python train.py --moe_layers=[1, 3, 5, 7, 9, 11] --init_std_router=0.0315 --norm_place="pre" --init_std_qkv=0.0258 --init_std_up=0.0258 --optimizer="muon_variant" --lr=0.00235 --lr_mult_o=4.0 --grad_clip=0.5 --schedule="wsd" --dataset="wikipedia_en"
Below are experts of layer 3 (counted from 0) of a mixture-of-experts language model. Rows are named down (a neuron's output weights, with its number) and show model dimensions 0-191. Each number is 200 + 40 x the weight over its row's rms, rounded and kept within 0 to 999.
Before each expert's rows: a language model's description of what the expert responds to. This comes from a sample of Wikipedia text that the model never trained on.

# expert 35
Description: Two-digit numbers such as 25–91 in scores, statistics tables, dates, coordinates, census counts and times, often followed by |, %, or °.
down0,158,202,219,239,211,176,257,257,133,175,185,147,162,229,246,172,235,173,201,175,194,232,162,196,253,148,166,186,159,235,193,237,262,268,209,230,166,150,152,149,197,155,212,259,192,132,213,226,205,169,205,221,184,187,120,162,193,248,180,176,246,163,260,203,180,213,160,215,136,222,264,236,186,167,145,182,232,215,138,166,219,143,210,151,165,240,130,196,187,211,180,145,138,218,239,207,212,162,170,201,108,203,144,217,271,187,259,160,166,135,248,257,261,222,181,185,231,174,221,204,181,192,238,191,119,243,131,228,191,123,199,156,221,214,220,189,262,186,204,162,259,204,201,155,129,175,213,144,207,168,216,179,187,255,197,139,163,161,227,264,190,244,166,165,124,206,156,176,227,249,224,196,234,105,210,217,281,213,177,211,203,239,275,230,187,147,192,140,180,286,100,204

# expert 7
Description: The last two digits of a year after 19 or 20 in dates, tables and census text, such as 19|70, 20|13, 15|66.
down0,183,189,152,254,178,239,149,164,225,173,264,187,196,120,172,254,156,240,141,156,202,194,209,175,273,179,152,142,170,243,135,188,201,166,233,239,244,290,169,169,248,318,178,162,265,193,200,160,183,198,173,153,189,223,211,178,215,226,244,218,182,145,174,242,182,196,168,291,253,154,229,180,108,251,142,190,172,152,184,229,220,125,242,195,248,152,181,170,253,201,150,178,123,281,207,284,218,258,162,153,191,161,201,197,183,149,203,220,161,192,188,157,159,214,168,205,192,222,197,180,163,200,167,296,268,102,212,224,177,206,218,227,212,127,147,216,229,188,227,224,180,158,157,201,212,145,135,248,193,144,221,200,182,222,273,223,256,175,175,168,215,194,198,219,179,195,140,176,236,237,192,174,119,143,205,207,251,173,172,238,225,221,233,203,184,172,203,242,222,231,271,169

# expert 52
Description: Short syllables with i or u inside names, often after P or B, e.g. Cardinal-P-ri-est, Wilhelm-P-i-eck, B-ri-arcliff, Shi.
down0,290,168,286,183,210,175,232,200,199,173,218,181,220,172,185,226,212,173,155,251,230,190,177,169,175,222,234,249,192,172,211,219,247,140,198,169,256,164,160,258,216,192,240,179,178,161,137,189,229,212,202,247,192,174,164,288,217,189,161,254,179,206,128,206,272,194,114,248,195,172,293,213,242,103,131,228,223,129,185,215,139,211,191,157,182,161,260,207,205,211,206,137,243,247,227,193,267,212,209,192,187,219,251,242,178,181,241,235,198,183,267,232,189,203,234,206,170,150,207,150,172,150,233,263,210,233,186,202,203,185,225,147,198,184,180,209,208,166,199,161,164,165,281,296,155,191,176,199,193,296,175,295,198,235,181,202,68,274,124,251,268,163,180,216,211,184,226,222,178,272,176,235,202,98,186,164,182,239,159,144,167,167,187,177,188,184,187,161,176,217,215,206

# expert 60
Description: Leading two-digit chunks of larger numbers in scores, years, dates and codes, such as 10 in 102–96 and 20 in 2006.
down0,247,231,217,282,204,231,204,229,256,192,174,144,253,220,177,168,199,137,203,218,197,183,185,220,270,189,179,202,220,245,168,237,186,208,194,226,178,322,185,186,253,150,155,252,232,152,177,206,69,190,244,231,161,225,219,214,237,198,193,257,146,236,212,175,183,203,128,169,203,254,166,123,233,161,191,181,154,231,205,140,195,217,248,163,229,165,231,172,125,250,258,168,273,141,149,201,222,211,102,214,260,206,236,169,160,244,130,178,175,230,181,251,178,119,229,265,276,202,219,185,214,185,178,208,286,232,207,138,225,142,166,144,220,211,233,244,206,218,148,182,219,156,182,211,251,215,180,213,199,145,220,236,255,249,173,131,211,234,189,205,241,263,265,240,206,176,235,237,298,157,221,222,234,224,208,243,170,175,121,155,182,188,177,176,224,185,185,175,182,173,149,193

# expert 32
Description: A bare space token in tables and semicolon lists, coming just before a number, as in | 8 |, ; 3–1, 1935, 1936.
down8,202,192,272,232,228,184,230,226,233,167,203,243,186,359,195,114,209,232,213,258,306,159,213,203,223,140,193,120,233,193,150,178,187,155,227,230,274,234,224,160,212,223,192,242,138,275,174,143,232,173,173,134,113,181,167,241,232,200,195,137,250,180,225,303,195,197,218,235,206,320,195,226,186,188,214,215,194,187,209,181,228,177,139,237,191,163,197,183,222,210,227,194,187,146,212,220,161,205,249,204,218,191,171,234,197,224,195,171,186,190,202,238,224,233,208,142,199,210,185,193,249,201,224,221,213,171,270,166,222,223,276,221,160,303,235,195,151,161,197,186,207,216,95,235,177,206,183,172,186,194,201,145,216,205,224,195,226,164,152,165,217,285,157,149,204,174,215,198,208,232,190,210,231,221,146,171,255,95,230,173,267,177,239,224,187,233,227,246,101,170,198,167

# expert 38
Description: Hyphens starting infobox or list lines after a line break, as in - Country:, - Kingdom:, - Losses:; also hyphens inside dates.
down0,248,241,198,257,159,205,151,226,190,230,218,168,195,136,235,204,188,203,265,202,165,132,160,199,178,235,188,259,250,271,163,146,144,196,248,156,200,212,183,176,148,195,162,142,178,257,194,205,232,253,229,201,186,209,166,163,197,259,230,188,131,259,239,199,166,202,198,189,202,158,204,166,155,218,204,225,210,204,206,210,208,211,172,210,200,184,228,222,213,124,166,217,209,184,207,135,168,234,204,145,200,146,133,112,177,154,189,234,235,186,250,152,281,221,238,188,176,234,146,174,216,238,210,188,214,259,142,166,114,227,213,226,183,162,213,190,287,193,166,172,222,236,243,161,202,146,168,224,156,194,224,207,197,231,212,161,227,125,211,200,122,274,218,222,312,253,202,236,169,175,259,215,198,272,290,271,292,191,255,197,192,196,268,173,144,139,236,316,258,244,240,180

# expert 1
Description: Bare space tokens, mostly in wiki tables after a pipe or after a month name, right before a number such as 38, 2008, 26.
down8,121,180,221,179,262,219,181,184,239,234,224,208,181,155,277,183,179,216,223,189,232,216,201,134,134,161,159,153,230,250,188,213,122,260,131,262,250,201,261,252,179,191,147,203,176,219,201,154,252,147,246,184,221,237,264,173,237,259,254,212,234,192,191,209,175,249,275,176,206,185,199,230,198,216,215,187,208,190,193,218,240,207,194,220,178,181,215,170,214,144,227,227,212,215,220,124,139,196,181,221,143,150,235,167,203,236,197,243,203,261,142,249,152,243,261,181,314,221,200,229,272,171,264,194,243,190,204,215,199,241,219,165,291,227,154,160,191,173,139,182,209,220,232,204,199,184,108,190,223,144,232,162,132,116,305,251,261,192,222,120,188,226,218,234,169,192,189,89,187,248,221,198,226,220,223,203,122,191,155,237,165,237,245,209,174,225,137,189,215,180,185,258

# expert 46
Description: Short final pieces, often single vowels, closing foreign names and words, e.g. Delux-e, Duques-ne, Daeje-on, Versa-illes, -ka, -da.
down0,248,196,202,213,95,231,250,178,138,218,172,214,336,140,264,200,163,124,191,239,220,180,229,244,213,121,213,236,180,202,221,202,261,184,221,120,243,208,191,290,233,156,134,248,184,193,261,187,193,249,173,236,171,192,178,175,118,175,242,198,143,192,199,176,172,242,252,232,226,132,209,222,274,147,123,252,242,258,164,141,205,151,158,193,151,185,301,241,259,233,198,209,168,220,152,187,238,193,194,166,204,135,212,196,208,214,183,171,193,208,174,215,247,280,241,234,189,206,195,165,176,197,252,226,245,218,280,180,225,205,246,182,235,186,177,257,129,256,160,210,227,140,162,262,128,232,209,251,184,193,164,200,210,233,194,176,194,230,245,194,258,192,233,212,172,134,204,236,202,185,180,185,234,237,172,184,264,214,262,190,234,120,189,162,175,172,234,203,185,172,194,155